From a checkpoint of a small mixture-of-experts model trained on Wikipedia: 411M tokens.
Below are experts of layer 6 (counted from 0) of a mixture-of-experts language model. Rows are named gate (a neuron's input weights, with its number), up (a neuron's input weights, with its number), down (a neuron's output weights, with its number) and show model dimensions 0-159. Each number is 500 + 25 x the weight over its row's rms, rounded and kept within 0 to 999. Numbers have three digits each.
Before each expert's rows: a language model's description of what the expert responds to. This comes from a sample of Wikipedia text that the model never trained on.

# expert 5
What it handles: Leading digits of years. First digit of four-digit years and numbers, usually 2 or 3, after spaces, brackets or dashes, as in (2014), 2020, October 3.
gate1:505498464508475458583544462470480527545523522474481450501513486486486469532467498482547547476531515495514493487501514498519508449511504517483499550487497514522511496463486549497492488510480497506511512516476471522504508513516479502454502519531525500506527475501455451498477549521485500490499469474487540533514466480478482494477511497501492485520515531550480519520537518523483502499475459532478523532491504521509512513498482507505494507451522457550472492502501442489467497463527509
up1:462490488491492503527533510457531489526523497464493512493479524520490493479501501456530506524495525536445488521468464527521481491529516518535492531501504501511499537463472509493510455484498505469503459508513485516493527531466458486497511525505516496502539507463530478521490527465465482512560515477517536493533488466467479438502467531483492509522525535534468528521558478506501473455493474505506490511502538533484489478526474514478477474440517488505499479531491470504536515485551532
down1:469510474492511536510502475513573483467483496482542564530494485501507504486508500515510508503493515515459571545439520507499493537523486494556521482473497501499542517486471444519501488527528500502522503546522508464475510463458458493533467493520528536483520515528545514506524508559524467470525476523504477482463503478492546483520527521496494482496474505499469494456476501492471487486487530495507473489503488480488539523500499473479515500464501524538498520481511540513502484498510493

# expert 24
What it handles: Year digits, US cities. Digits and dashes in years, dates and score ranges (2010, 3–13), plus North American city names like Toronto, Pittsburgh, Cincinnati.
gate4:517470515489503451483489523510473511491499477507531529498516491497483537493500494486473469500452504515504547448545459444529492517481497470493474468473525510497482493525549470434521492462529476531524534486526526514504518508521546454462485478513481513479484548501517453509498482505525461538469475499509550478519534531516503504480514521519496514495502501503480485479526502523520472503530518497491517538533515533473524491522490531504503521465477508447465460531515485507489538507484460
up4:467494521492490483528509491495521498460551473536502512478526508442543465483505488516489504535480498540532519435470521453483470462560519546498506449479490477506488484461519477511532447486507492484515473512489502493512473494474541537536492545480461497513501519501467482510511526480497514493492496435498510492536502497485488482538507489485484504526479477512474497503502515497492521516476492501530541527519486475523502510475489501482510487540558451544537532522525460492526497512512501
down4:517493497543499515543488461533479506474529454510483537542507491469473443485494506496517489442520567526478524506513483498501486548462520501449445518501495476477478489527492499475502524502457488532505486550515476474531452493495449505489490496521489532497503458511539555465493496482474488497542501521517504470532457510491493534493488481500509531461471494540529497544475508501484525520480473502517507528478487510502523504461509488516511519488505479494504439526513496489461504493493502

# expert 16
What it handles: Function words and adverbs. Pronouns and deictic adverbs in running prose, such as us, now, today, then, to, the, plus table separator rows.
gate1:490486528508473518502452486530472521514559501507491535510462473460484487494509507506482489494493505495516483486470494528475499502477468510495507509478506529505497506494518492453528485513536541499489491501468524519504509553562493514457443530553497502537511468464506494483520492488497518540440534512501520498492512509491481441508528513484511460492497494455490472518540519481500523479515455521544505506488513509474463498550495511485505488513513523523572520451449517474477535513473479
up1:504518497469504518514526481491502520497528512530514490424530489483477454539468474498445456531512502475454474482516516492492526486534516503511495489504548496503481537481525511532478531458493472535488501496487467519469552497538491494516488498483492551477488513519519513523469489492478547455505507479477477453477479501521480518465517480443512510504499542479480494496510528517495473519498485508502534470525492534498505495474523513524481491520501539478490485515567514445533503561514488
down1:523510517471478478552527487489502519489511460500479479524493521505507522504498513483500481524486509497439507482533447464526501502578531484496488498503483553490539500503485473532462520527522500478489509547503483541552468469489501468525466510481478510537522497485525503513489502468512518524474508529494484488450446562523513498516541535499497526505468469480510478523482514478530527447500487515501484523494471501510499449493474480501496481538533482524501470475502503528466507488517450

# expert 40
What it handles: Digits in numbers. Digits inside dates, years, frequencies and table statistics, plus spelled-out numbers like six, nine, -teen.
gate1:518502517489512460513487558485512476593476538467523509494447489538527476481462459493506523538516502531504497499502504468469532512501464507486523497485530502477533495465453469483530519510499531465462495491546526469533533514466483535451483509500510511473499525486510508476478491510481454485470531530492520512512489504513489463544514444516506502490520485514538507492540515513488509522530501491466466479476507452524525512471519474536481525465515522496494499522479476517494500496473518
up1:508532537507485532531489477493503515491490476499470472498523527518511512513527504468535483456468529468512497515467525482549497496511490454513505525505484532412468498490522462484537485489505493515475480486485444559528496483543523491457523484472482552483501518494485499514490539513484554501518516484501444500515533515517509508496514530525501490476491533493442544503454500506462488474496480461509479507489498533489506492507503503479451508520563504556493495493494500478530502507490497
down1:535521506479510485473476471524470507519503524524508488461535479441479515518506529516484524502510478500531476504496491474501512537505485495552464483521553509503477506528502484514567474490541502536494501444488482527524456516507434509502518475545491499522493466528502486506517470445468477473536490485515465480506483514475482517479489475523516554555472498479501549482518500513534455510537483493537514506510543515520520518485496506516493507520468473472467524514465507525518534499509508

# expert 49
What it handles: Election result numbers. Digits of vote counts and percentages in election and medal tables, e.g. 8,741, 89.6, N/a, along with Since and After.
gate0:515486542535498547486450475515499503489454527486478541493486485531513504522492502480527493458482518485536504538460525524529498472503502499542504491520506517495488485485466513541480477512520490472503483462520490504514507494507490454543504516511532483489499483480456507511472471465491521502493465507437523514501508522530537476486483503532506516547512432494533520518570502485464515451521491528509495442503526464495513526488481469519522543500479544500486459497512469526461509500506480
up0:496497489484485514514500500481502477465498524434502542481500468489494531511525470486521528492523501491531514477480481470519522479553491509522471504488494506473463525463526478517519488528486526501513521526475496523488486510504522499470511511499477561544507496500513505461521478437475515516521494510507492474494440497492491517533462493456501479472479498538523456490540530484531486540543530503503465483441495505488498491560500507529452496490546544486479480489547538490492511480495553
down0:534490481470494493492501509519464477509489516489547466482524473485472465497508527504502522439513523476484495498544485488479494530546520513562524489474498467540538519478487526493483526510535454500469500529523522499499497518516509542553502493478495513485484511492525496517475513469493484561483563511541500543476484498507485517470445460520495484500513450530494506512499482528518496486525478541471519484481502528493517498537442483513496461525536537508497507484456488497521529467513527

# expert 44
What it handles: Subject pronouns. Subject pronouns and relative words opening a clause before a verb, such as he, It, which, who, there.
gate0:468493514474512489472508460484516473484475479483516502485493494509498482487520525499519463499490525514470481464500516492479535517511531490484505482490501516497469516484501504512478489562517575523527518508578532524521530527513453505487497480496479515515546418518478465473446529478489531522548459513502480496500441501449531495505530487509520529515480517486476518530560483490490525480471502499486513509499503488471517551496510486557455480494481508523497473522505482481494503493511502
up0:446467481485495502480500470498508452454537511513513528528498514495518457500496507507499464481518519489531507445492502513467515509518529469456523492471478486496503520459506543460518444505486521529509488505510487541505483524505527472489489517489533511576485513469542507555516515497489526482471477490494448491542454487488540501469484493463483483537520508484468516525526508504493565511477489513517514511533458468484497500509530492494481478505522538517530497555518497496491526463505492
down0:466498497526464487503520525485461496495511513499434491513469524502493484500479506492499536509457492503478467461519510482483564503486503491503523485526506548482517516498481458515477511496512451501466529506513511484434505506513477552480481507489492486530456502515508509476489482512528507451529480546487509522495519456469532471490506463514556521469512541522505477455520501558520473485528497485542492502464493501459513541487502531481493543503480457526475511494477483468517504510537465

# expert 20
What it handles: Line breaks. Line-break tokens, especially right after "= Title =" article headings, list items and table rows.
gate1:470490501498469479490511491481516513498464473505495472504519470587486531494463517483534533488503517488489481501524542475535524489537545484486488519508506501481512489498502486484515517485495485497489461503516484509528512496480497509509512519515524445499513509464539484477555488523521480500480519548477510526493517457528503505471514502455516476550524525477528516476495509514484525483447490509531480457511480488494495515556485496494428514521444448463489478523458554498529536511498503
up1:513503504465538510520472524473495508474520503497507485589479541510499518561510464489487501486499462507513461490493493504477499503503515515447536470489503503503487468514458492514493509482491514528499518489510478501480508484499504507491475533476467489489475522496499500502426487481566554505512518482553515495462496526493485524536490529469484499502512518492483476499498538481512487508526496513483520527498519556521474486495503534432549493440493526506505495528522450505492474443499536
down1:489513505499488502511543506482504482517500547533478500502471461517464535490523509515453529464494534520528513491526524507521480485460531488530519482503492486488522510493534425515523451564477460460464452478507513490493496495470547530498483494530506521495525507548518474505498471478481505495538497503537519539443512489510527460490490502496479512557490513520509493464515503501483495512544520530481475508544485490475460475473541464490477501510503464523519463481482494513497520488457493

# expert 54
What it handles: Non-Latin bytes, foreign fragments. Byte pieces of Thai and other non-Latin scripts, plus mid-word pieces of German, Norse or Greek words, and von, de.
gate0:484521500472534531505480563507520469506471502512512442463543480450466493456512501494539485493520513536489473491499473529512494487495482552555498484511462568457495498489509510489514469503486502491471525475517505543496489530507488485527498515524492461497488499501475494512493541474510486520521468532471488480537506519508468511474530500482510510509491531511519490497472467512454503506509461445480516515498520504474496496486513529498525447532503535492477510474573531490557471511482493
up0:502482470475504447520520421506480496528482513511492503497493513496486504517501459541509492504497500526542493497503446491522509452509532495519504496501533482487482503541535531494491434492482570488462522532484515479499502497505493521514496534539492535504457505484460508492471522515476527523505514507450467489504517521501442520528484518502525480527493532489518479473495519473503457514526571479500495488507530459520477538486470516519513552501510465483548508490524470476488476487483489
down0:473493482507523459497455506509529467467542507501512472521506507510510484469487478492503501573473473483486479512513457527519471460503503495499525472501516489468492458530512488481497492477502491497525518526549483500508497474497500538482504532493459519494507514526487545484579500504447534478484482523471513507487525512482544479471511486472475474488527523498486490491502501519489510509483461485516439521556529505463493530517507458512451532525540534519450494526495520471465471497466504

# expert 56
What it handles: Conjunctions and copulas. The words and, or, but, and the verbs is, was, were, been, plus semicolons between items in lists or biographies.
gate1:494520478468507503488527536513497477517491472489504475448536510479459512483517536481512478485478536482516472540469501504488468453506525506454473493527526479470529521505506515526495483498495530462540469480513475549519471492541470418468546506535501514524510533526486502525466481546494502487486523500528501503520496558501476522501451524469496540477497493518509493495487505486484506540502516441480508495501528533509506504438458482517460522519515493515501496470503546495501511490515530
up1:504428526517563521507498519526505520506489488508515521541508465469485496516499501516522487502504498501491490464540456547518477513501480501498512511475502492527495518502502518453518515543511461498493501495452508477497507529523502555488468524454508473493470478484477513501571522505531465504472504498496502484495505519481511451476527483512502464549496491469546454485472505494546502491477515482519520475501503479520504502518549498493565479484510513447481508511525435490501492534462466
down1:496525512448499496529459497475515534496485524557490454510470507501533552480526494475527518527469485470484526487498531507511533472520486510504494470493501470510513523547486454507521477519488491469473480480505510441535550516466524507510474510465437466530508529530505526531527485471490512509524542490519479494504506486479539504504488517477462468488524546470476513495470486504490468481515508512458505506511436474486442522522514495488475464523514481497508513498485511504467511553482501

# expert 21
What it handles: Zeros and magnitudes. Inner and trailing digits, mostly 0, in large numbers, years and measurements, plus magnitude words like million, billion, hundred, square.
gate0:467527506509508476472540514507515497487499505451513536508468466450507506501515486504529514511525508489505473488551547489515565500492545509549493499485553507493495488459521492534544432513508490468485508512493504481527493510505477496481522512501488495515510523512487507504499525507460502495540501518451476524505502530508463506438525464514469517507474520502492516456459496539491478510524499482478490493491488503466530552522499500506447441477478499480490485491486493537448528562484509
up0:496443477524521521489493519534523538521513491509502522506529517473486507508478477470535503502473491474540411463503514525476518514513544546486512475484512439532469513478497490472507505488499502481485555533487492487500528463472520485527454493500510506528514503490485476491495502523475533518488525496518488546514520517509511449478503509483517503459534518537484522426499475518494550474495480520484482477492510545493542485552470517482459494505463514531500504472487507508512518472478488
down0:459480461484480494507526465542470488489540506533526516473465490474489503535489564484499487548507505493446528515471500470531476508496473534459498457501476465474531491492507497482472500511514454549528512541447473532516489516481485482482543508477464456548494505520509462534486475503537507467458481504519525551485472543491485500503478511472532534524495473468508470493495514503525473484475492520504464528515500529522481506477476483498520502502497471506466506490513488501485475477465519